Below are experts of layer 7 (counted from 0) of a mixture-of-experts language model. Rows are named router (the router's row for the expert) and show model dimensions 0-191. Each number is 128 + 32 x the weight over its row's rms, rounded and kept within 0 to 255. Numbers have three digits each.
After each expert's rows: a language model's description of what the expert responds to. This comes from a sample of Wikipedia text that the model never trained on.

# expert 43
router:097134159154087138129080103074170219172163127170147119156154179092105143170168115116112096135166155115148110130090079161131168109138130189135081162120093107151157112117083174128169127133070098149180119183097173142098118093087115146167109113098082081147157091145091143153161139072097166150081172087167075165154142168085122138197077093124111148127066116116128092163132116099125169128147108099137103175122124099079152179098137118150107113110135097183122125114100117133110091142179107079082091126169108129127078127091112132157088226134145125166137094166109196111132114096120149088
Naming and linking words. Connectives and naming phrases in descriptive prose, mostly before a name or quoted term: as, as a, called, known as, described as.

# expert 12
router:166186142133090130121174111120135139133085095146120102115111142090083090091145149146089092116122172092082168168159115140097140113082119086110074158169091110120149145055126109137182133100139157116122108183157154165159076104124117127100164178072123175095161144107098119194142133149127160148095157091141154114185077171134134145121068115132108085122187097131143123109162134075120106112105100110155186064124131150113090122031117157143127126132110177129135105074180077106151048160111144164122160102170160135075148158083153081174080100133132169144145114143168117183181148156172115078
Countries and nationalities. Country, state and city names and nationality adjectives after in/of/from or a comma, such as British, Latvia, India, Mexico.

# expert 22
router:194077188109143135093107131176114191135147098177149193116137117125157145139142135161099135080158166150133122074091166096150107132126092165123143136098147149172165177132136114155171088152113134123118126104104121122102109140145125122150101099123110061130105101162133153094100129097151169116161109198095136133129101049149136097100094183148148104133139180149188176151130121181112190174149100065147047174104169154157116115151133178145142107142096120091160165124137101160126138140090072173188070098146186105179100177110117081160121086094138096194109187135084144119105123158175112099
Track times and table numbers. First digits of numbers in tables and track listings, such as song durations after a dash (2:36), years, vote shares, and line breaks.

# expert 13
router:135114097116081083114106109137144120081145164148147161070086121125099095118126069140144156140103065139090088130100187088142162112157110129151177210124142157145100104148081144129147151097140118098082132136110117131084106136116117127121118122132137095165177126132151141148141183106180118163160161194112165136171108161124105060125140086103126144111189106135058140114148136188145124123129143080190104126200159188127091154125217143085121077099089130093077162164172139166118157099126154094097124147139138104179150095155085067211120112179114081145140093121071113145153124132112201102
Narrative personal words. Pronouns, possessives and character words in plot summaries and personal narrative, especially after her, his, and: him, them, young, friend, my.

# expert 15
router:131144128134082145135120075122058135139098085118141157075145154131138138105099152164104097121118180095166150167101153066135179068058148127086175160077085088100185116123092161157069190101157184196107136144153108132100117075163142100166117102153148117116104118137100176096107143111081153165099081130067111120104141120143135089104194139205121171171192112112113086142128147133104133092161092161114124158101148100143191200115119097163184131172069154161104131189111111113123127125111147104178170130149074151107154171171159165114107124129141094152133141135133140135137085170154164103
Infobox line breaks. Line breaks, = signs and "(born" in biography infoboxes, medal tables, taxoboxes and title headers, e.g. "- Sport: Rowing", "= Vic Johnson =".

# expert 61
router:092124159138101125127121174084124160087131127109126165086066116085178092105130130116111110132142132092124073123057135159135124133141149128116114145105164169105061149130097165145125059162141072111101118174080101134163146113121166177142155099165110155147124147110171068135142114201151140134124153160130145110112131166112127129167131163117134073158166139097120142105137171158167114112090138067139148104151068104120199064162064039135100164151089133087119172132162146141090134056081125099056098109127177098154164128111106067142101112154168156151122076130147139033161113079107147104
Agent and object nouns. Nouns for people, units, vehicles and systems, usually after the or a hyphen: aircraft, soldiers, player, ship, crew, system.

# expert 52
router:166114130132088113130104180126173122120137140180118181145129159169166124153134047175190140139095106125204140169149190131088129129173064090123126072140127172152121127169115138143122091122103080067105158073183115145064128147154139177197128105085111154098102110184109133136117141113152095158101098083104158172100137106144089143091083143150126150115067092144138140098153207179200135168164117129133124103109151108167158123153117114114167133140159168136153159116102136159115147105164131112134141088091112127108132113167150145156167143111108163191113157152091072142181102055204156106
Word-initial consonants. Opening consonant or consonant cluster of a word split into pieces, such as cr-akes, g-arlic, Pl-aid, cl-an, inj-ure.

# expert 53
router:072121177127152110150138169068094205129089164084136179123083114055122132113091130090118137147145102099120076100199186195108106071139151094110138093154118072066125083097151114130158109126147119132178134151134147072187122138093092132085151178160124167147112134175126092166099176074108112100123166127159150069168151059143124101118133142161180111072134131101142176078109157151081148133119165136128132162136151124084130089156101152104143159119122214113132084134145127154111067146110091147193171133117122120067117098110091102120165143132164124113144101167120136115155129055128156102
Organization name words. Capitalized words or endings inside organization, award and title names, like Health, Racing, Entertainment, Parks and Recreation, Manufacturing.

# expert 23
router:131122107094150112147109179096116160190106137154118156138107095133107134088118153125112028166041114111126145141188145090137193113081134113105147108129108103127109109139150086139113118123120083112126103153149114132146127145121169192134153136129159123179119111120108127151173101020130133118184138097095089092114157077096124146110096134093103108113120087119117144094095139129131055119098152103149070192145153117103129255161164075175153096145159160154097124109138172180159134085089163136140115190101088184151191141132092140119150099129143161109088159153147100145116138115096127059
Mid-name fragments. Inner word pieces of foreign personal names, taxonomic species names and song titles, like Teymuraz, Glicipila, Mahonia andrieuxii, Love Don't Cost a.

# expert 63
router:124142120082105154112183136147109067073142181167117132118114111102166118149025153071119155160165206095143112146154118082114152125088136082180097183112089131137167127149119098175106178144094131121104114133120148137144168085113152119182108104141138090149167109087063151138153192129135151126167126084108148136148101114145106083107148114168074144165156085124102113119148197175110136107150121133048131130138065064156111141150121117211123116112125121179128154126090130139128128058111090175189142147200121114094138121120065155150167143120127082154169135133137178114104160163065138123
Career biography phrases. Pronouns and role phrases in sports and career biographies, e.g. "He was", "his", "was named an", "as an" assistant coach.

# expert 41
router:111117151134048124123144126095093106122166133110103151160130110107139114125114151135160168149066132069109100160155142150139125109120128102154194170168078161088210113084152155111160088154128158131084153135159083174159135109143166149155131149125122119144106161090114122172100153104124142109113173078170172159142132106106114168165144081081134090140151133079087147135093147175160115134076133095084168144163162110162148113103006116134096195124111143200151111170174101146165049127121148134162170098153137161108070116087123118157128109154157137120159113139095145057149088077136160055
People and institution nouns. Plural or group nouns ending a noun phrase, like people, students, members, mathematicians, collections, often in one of the oldest constructions.

# expert 56
router:087087080145139154118192161122142077085149128074144120101101099069158118094060185088144099113113125047114140074154113137117144102099204114109141132113124084135105139127177122210080123100093104141138155125130132145192140135109140102106120087135112081130121114103133094140170100104148176125093137138130157156149114134147150060115166134165157166150158110061155091129168194114063179069141158131070110142127135150161124075147148091131139134071124115165122176134083176113151152066120137151161108108088143104165164153120106168166173130165073133122123078172151090124138115155173061167
Football match listings. Club-name endings and separators before scores in football results and squad tables, such as FC, Thessaloniki, Čačak, loan.

# expert 38
router:072144140082141128125155120134094097130118119080115081131135122085139163196095150124194122161125177129107124117172146188089177170089189159157116097151130188139140150138085120084184062121133111126109138106123157150212125144061094108090139098073076069159100160109145139156158111134148107068177145071158121114106068140140103092180102111105133149179191120087157185127103130147142096139133140106110192092176124188149092088101079080102074146176144122145116128092118090107151137118145139129090099096069148105113095126118155109141108088156144138062127094120136147109071106108153126091
Units after numbers. Unit and count nouns right after a number, such as km, mph, points, goals, minutes, yards, in geography and sports.

# expert 50
router:169103074140136126121116125077182155170114155144103144136117172177121107130147093141094081104094105154110129136077119142165074142135085160166103078117115147097106087139148116101175122103078109151140168100163095168097160149135151159114168109152153144107117066148124166133075192081137130115049083166097162161157168106103155117149134145135158190134068129122112163094126132132155113152100093166167162060134111099158077192117103139108160109141097158103181104126109109079148140202144149106113149120123141131124115124178106110182115084094056174125123220072102053112140174115138078107
Word-initial capitals after breaks. First letter or two of a word, often capital C/S/P, after a line break, "and", or "of", such as C-ableland, E-thical, unc-ontrolled.

# expert 11
router:159165194143159153189157173098146156153123101117117158110140131148152137160155141123107119162199161103126123093096110093098112098094138053159053134122118094185183116148136125131121179141098083151156156136108108117098143132175125130186067152154111086157131139137102084164148203079101179056118146136124105148155130144129186157126126177176112131106189161138128105077065151090100092093174107100109123117121117123125122166155148150151142185128080113166118163104093143150137077122136106112212123106120089132194115116103125118152155152095109168176081199147118169131082210160147126143
Possessives and articles. Possessive 's and articles or prepositions before a named work or entity, like for his, known as the, including the, Levi Holloway's play.

# expert 39
router:177102182120128140137133162144132131157096144107116163131113112134133104155134138114144130143171092140186087090077145103126150139109095084099038136143099137141115134135131099087099155106057109120128088121107097110061110146151152116151114191151072132072177113106120116145148162094100105046084116110081081106137127103086087148149131155211115135099105107138129139090063189086161095074155115135079097158120119124146107135124102110099146156121181150093086128108125130160150075132162142117117116135104077119161129081112101135203171193098093139159136145086207180173063218142129127110
The article "the". "the" and preposition+"the" combinations in running prose, e.g. of the, in the, at the, into the, "The" starting sentences.

# expert 2
router:126108116115171092140131175065173102042146155169122030115170164154094121138140087117092125142176103178122109149129111112159115108150116109152195165177117129098119172088121154126165076161139109169126116147100129119134122159194107112119127156099195182064153153096155124123112116211094113149142069115092132095066101162123073138060198141114143139102096162170077132169064131157113100157110104132155104126098122180102093120141108129164152086146188113130135160150181216120122123135052120118126120149108140127119158134150125134109151138168140183102133158117086150167115111120100111104
Mid-word name fragments. Second or third word-pieces after a capital initial in proper names and words, such as F-ant-asia, C-amil-le, A-st-ana.

# expert 20
router:128099121130212108164111102146071091114161134112107143185151165116182177102098167136164139122114147078119174129172130155101093157080156146132157153138141114129077119093132146153083134149143134161186143140107152163164094096071122112112097121171112108113125193103138118114120095149101096153095063160150098090194111116117103135131118110131184128169124109145114091143123094127147099139087191113125124129103060104075116174107161128096199140156186177150144113113119198167063146140128125086126153180148102124106130158115185169186146181121181165058101116159147156113172155201111145190
Slavic/Germanic name endings. Word-piece endings of Central/Eastern European and Nordic surnames and places, such as -kov, -ović, -ö, -č, -berg, -ets.

# expert 10
router:093113192094106117094094073132127127179164087107142100092129101168085148177131115066071119099148144148171108129061172095101125186139119191127112146128107143155136133153121143156093108116183078128125091161175062105152170095066120155094157119176147123102088129141141151131123178097114138068145099148137133139096151182126177108095103172135050191120101135117153138138135124116106135078181140186119090125140125145125184147111094132162059173045167133051112118125115102151149131158156103166149125135094126111162134180155147161156117166078072095091125099149172154120106154151175090118
Wiki section headings. Closing and opening == and === markers of Wikipedia section headings (Seeds, See also, Career), plus table pipes and sentence-ending punctuation.

# expert 3
router:179159115153122080126115127144153143083150153158148131174160106152152150119135128150092194151088113151151186153138153145082117120176094126101097140173120119123104138093141080102104168126149145080143146189115089104065153097068119114117105149131138149154139190160101151119137137131092138149133154139148141109202196118129107124056088071183178085138126119158120118148131122126149100146184163103108081180089094134151142185123135120130116077150118115077079097149152180158092134080142155186162150193134136140123105103143159122087095161154118116131062065070078121141216095118112143218
Personal name pieces. Given names, initials and surname fragments in personal names, especially pieces after a first name, e.g. John, J., Mac/McC, Vaugh-n, Wood-cock.

# expert 51
router:093148084076141165121100162115186096205103110133120154126109099176136140163052139129163153093137102144113076181099091150117053102163174104154131120096108170111173106122182121108106131133148104135130150127173091098136059124130146153078122180130124154175131110086099176154109151049161120174150167156160077080192132101073138130175169143117109105104092137151142149157090152162122138141134120146129142105137135100054118143155099166103100156127083130198106100172158140123103158120150106089123131145168154137129061092108130098103143103130178122144134179176125165100073174120055151060
Abstract nouns, suffixes. Abstract nouns and nominal suffixes after determiners or possessives, e.g. development, research, security, isol-ation, toler-ance, govern-ance.

# expert 37
router:136121118119194096082089077075164143084104200175123042162137184140118118123146128106121080138197119154065092128131127173128065125135160198148150111151153139160141086101096109133142099187192154125064133115134128137072132158148083061180111117097107134059133095165135128138122115166137105129151076097134118154094148156176129164109100093123115135171080166152106168114144089152147134131165109128161091133094111177156087122152144087113173143138123083112124170104196175082153138129134120083057083122081134119084167098134083115144063110092134114120141118102124125163117113116180090133
Odd letter sequences. Single letters and fragments in LaTeX math, chess notation, species names and scripts, such as $\, Sy, Hy, N in Nxc4.

# expert 19
router:162127136135180127132086079206097115069099148124107059195157162106130135135121089088136124132113177133115104156179099116108094145170142117137184051118100122099173134120152098117062111141157123134111110147147160127084081095126134063118169139109130217126150148123181162122111108146166113149077131125100130155059127136109134139096058102115096140114093159130130164174165118090112148137122079122128059092112092159143073145139152106094178137059108122118136203085247152116108169143087102167124138076130144120135111120117132106123122132103159109102140157135143146147149098119164063179
Foreign name fragments. Word-internal letter pieces inside non-English place and personal names, usually after a capital: K-alg-oorlie, K-aw-ashima, Peter-g-of.

# expert 0
router:101117106163108148123126146074171127114135145144133179150158155144108124141102200130155165093137108077116139189170166135139126114158171126119168182116115144141103158092153080129134099134115136128064100118086140164173160173160131129125116137087137074130128125162207075072194123128102083153146121143134152182069062120106112096106119204121117170106130118105187081130137108118089145090123149174050103149099129140129135055177162107126160130095179101171084119143111104099136120150086101123090136089139159113112158176119135131144220162120065101161153078130167116149060093106137088080
Sports standings numbers. Numbers, pipes and line breaks inside sports league tables and results, such as goals-for/against columns like 12, 8, 59.

# expert 33
router:112130129171121177140097120133159112168136166154094118107155152159225119114142154138080128120186107154106092090128140087186132152104042173148113062108183124161164159168092186133155087116094126189139148169097097154145170140141133156125146149110091067112155079145084158107172156087127121138163143165127127133092100169129173111174192118131128205105165097104098126169132130106122155073118176047100124153090155139133143191136104130096133143131153117154120115114090064104116134150088123091121088168116146118146128046137138097206072106128100117129121080095091080123105132156126136090
Copulas and degree adverbs. Forms of "be" such as was, is, were, has been, degree adverbs like extremely and closely, and separators before numbers in track lists.

# expert 30
router:132165129099156147118147068147138147185100140103159094125139107164134103179103121121092078145116093173172149138148101178115096136124148177114107140134164136150078193100112138182133082162132177116104147176135132138080130141144139093186099071107074126035111095138098089100101068122108119120098118126152077108156085164113097159170135124090172183179118101119090104119129114150171142145096111136124131147135167118176111173205077109120197100150111175129105108133053088112117141145188140075104065184176116137141136107110160133109039183088144148095077097132130112115105153144154128102
Conjunctions and math operators. Clause connectives such as and, where, because, when and if, plus equals signs and dollar signs in LaTeX math formulas.

# expert 36
router:141113138143154091159126132113114160097122109122139131149125087140184179075089129154103139119132142108161131135159134136053129073127142153116125182138132081093097185094139122126140112125127119102147170159060140133134113086098145094082145177219169140140124160141061117128133153179104182142122186156121110083219127136108128142084108119149139086169167109145103096123113133112131094092093142108107126136095112052063118202096096154203170113123117119140073152147119183129087091096128126143129084210167113168175109109128156134169098112151168105130120085125158151086159121174117179217
Personal name pieces. Surnames, given names and their word-piece endings in cast lists, results tables and election tables, such as Johnson, Singh, -ović, Raz-ali.

# expert 5
router:150186114083162103117136092147091145112073133113104094133149104105091171147148157113174160157144122106112073123088091116112164166087178149149106130114170107142101160136214112142043115074134122099070137139096164147101135105093158084125129102173159119161147170130150094128143117134164101089176117161174097164082104172164093148153114132200102106176143145135175133081125117116162160099108074120154179077160125103156141089122087122124117176082154087087137152091154174071167161138114205163180117165131153127160137121112148122117089082098088045126095090075122109112116138080133096083
Sports scores, quantifiers. Numbers and pipe cells in sports result tables, like losing scores in W 20–19, plus quantifying words such as many, several, these, other.

# expert 1
router:197089104161137045105161115160116124097119126179148130143137108160185191136132150123072083101129115082112156108106086075087152111172122110116134134056123159114179098160190100147092163113139142141140139092104099124104102077109136096175122131168093073144111137083045134147097155126113152128110153123127134127166172071178137134148173085135202148152108094130145120189162144139155182137145197161124134152116169099148054166201127136145156115120137091085180155159083119170112140090120167139153155105108170128108131121141154092156088087142115129122077106119145069163144120166176158180
Capital after separators. Capital letter opening a name right after a table pipe, list dash, colon or comma, mostly personal names in tables and lists: | R, - J, : H.

# expert 54
router:141166104103150131134135127109116116154139139066126149103114154068099123079102125118113185107093156171074095148180075172160121101108172070127114153142153120119114014162121095168149162096176127089152153123189119082157145142127088122144163111140130142116105108139140090152113189122152110127156153082161135116204153116090094143132132092110130109141091058106136142091112132175131161102102116133107183107178107149116150071092068101109039165153095163176152146136085109112155115088160133137169186120127107119107171133073123138092116136208128131162167095143168114170201101108106153076
Institution and war nouns. Head nouns of organisation and conflict names, such as War, Council, Conference, Association and Army, often in "X of Y" titles.

# expert 47
router:145134126164154152145117174087147136072162134122128109203117160155165113145176106124133100160107077164161134149152118078176182127124161112118150196077127163133151066072122112083151107101128137102136092179142188129067128089144117109086139173106133139145135130084185138170096119147185152107088140089105126097133125130134126189134141098044156139033083143088113091132146146105092161139121142099097097162095090159181145092121191122140101124108145126097130139183068138160174158138110164111137110163095114132096118181154149082081159150179096122091174068104074110120155133139197122151
Proper name openings. First syllable of proper names, especially Al, Mar, Mal, Har, Par, as in Halisaurus, Melaka, Algarve, Gersten Pavilion.

# expert 14
router:069135099146117186151115123099155122094141185129144111115113123167133138146161157105126102133122126153150207108080110145099107180167070160069059157093112126146124212183109119102085156188067107105059146151130179106070129158117150141150124097102136112144121124108168092137094074073095134110153144126151096133124063131151093075128136155155107100149158103124148096106113149171131126108093132108111156101142114139079129115216106124121105155072104086134111050057129082109082128159171125125146094113085098136174112125152137089132176145168088092107113121122174179098058179120092122105
Quantity and attribute modifiers. Words in technical descriptions that introduce quantities or features, such as of, with no, without, additional, any, retractable, higher.

# expert 8
router:136079094092134123142155103211159083197162149114116146201232113119091108169106128131153106147118087116124129153114108109149100185122132137146147107122093131177125161179118139161098164110148139123054129107123121098141111164091079087170135136123152149137140134157123121179099129116181128174145132118123126170140176138166200177145154107093085131105117117140110155133143118149068138128072085130153122138143143139157105096117094133086142113082028135200115147069158058093105163150095123116154165123152149134106191102102099175095063168127178114185185153125102112151138108109095078115
Time and phrase connectors. Temporal and connective words in narrative prose: After, During, throughout, in conjunction, in turn, spent, years, continued.

# expert 24
router:102159123129068124138111162120131166124101193138105168122121094119123113175114062137167123167117088158142182147103184120141126099152065098151099152182110147145121127129105122139159124182109098103170117086147112152087161176197132119070146103140126147149127124106208188138081032151169160129134181134163159064125136118165128181158171131130116087115142145155100110152144136140088078165063096057079152131112102132145111051113109108113141101128143139137158088105167119145096125147173116121094165104100106125072119096123093117104161106160115149170128184126060095142121073105062163069
Concrete nouns, directions. Everyday concrete nouns and compass words after the/a, such as water, south, hand and cornice, often in building descriptions.

# expert 21
router:104146106123158145112152131078166169156075127098146135100084118155104099072133129177118154106156172194074103151099086151132094085112134054114053112098145146101116137103131063101130151092105135107153136129161093144143055104159140184104152190122155161088140095188102120180148146152074116148085146110080097119164136143071144156153102170173100082114073117176142145085132139117157093080173111142149164086122115100125091109061099139139103127126126121113078113062176102093140072148150159110132125096163144125094167086086142094189151141100159118118147114123200160157167203155113127135
Political and national adjectives. Nationality, political-party and government adjectives after "the", e.g. federal, Soviet, Syrian, Republican, Democratic, plus "of the" and "and the" connectors.

# expert 28
router:128165140161130120122172141123120166115118058040114149146128122110120098162127079145145095121120109128090174071128193132125201099120093129117119088099083073096087150113154152094154073143075164141190139150120111117139156131186205103096118165166122089125147141158068070110182035097113143092118184095161111116117121087140174163127092110088137094100136096112099088130119130098114091088099166112097203154137136119100158075080110126116152156126120162124132139090192112119100060162166110188108122100089061132091091134125119147087111159130105121152131128067102115144116079102151126134
Addresses and place locations. Street, Avenue, County and location words in addresses and historic-site listings, plus pieces after coordinates and foreign place or address names.

# expert 9
router:116103141135117141133108212158172122164183124165125151126098114165106184159150180190090118117111164130151104122093159113198080171086150152100127137178130105121195140180106071152153114151162174109151151150104167153182111139136099147160141077106112135140155175111129145111157135120104099140150124132148160097103104065144200109114158128146084157113115151154167154119100055161131096174090179060197122088135131151158166101123151172189072155120165173106171139094124103168172148171148108164180146108102163118117068149139135116099141154125142117192101189123125156117067111112127069131
Music releases, chart tables. Music and record-release vocabulary and chart-table cells in album and song articles, e.g. album, song, Records, Billboard Hot 100, Platinum.

# expert 62
router:138167195125120092132147155166142151096110082126143116164155105107122103164172132052112101109103149147075139095157118119149180162079175170102112147112180130087125124102127163142094094112117140159128100181112113092126109165143115126154133108106019165138088094119082065109136102071132118094175199033142127175154140110135120092143103118127121160133101169095107149184196168068184163147154150162126155120159079166149124118128181074142135153225146157112111201163182124082114092091162145154115089122108089079107128109155115118162112131149107143150151152116135118138110154144144141122
Commas in numbers, lists. Commas, often fused to word endings, in thousands separators like 18,354 and in name or item lists.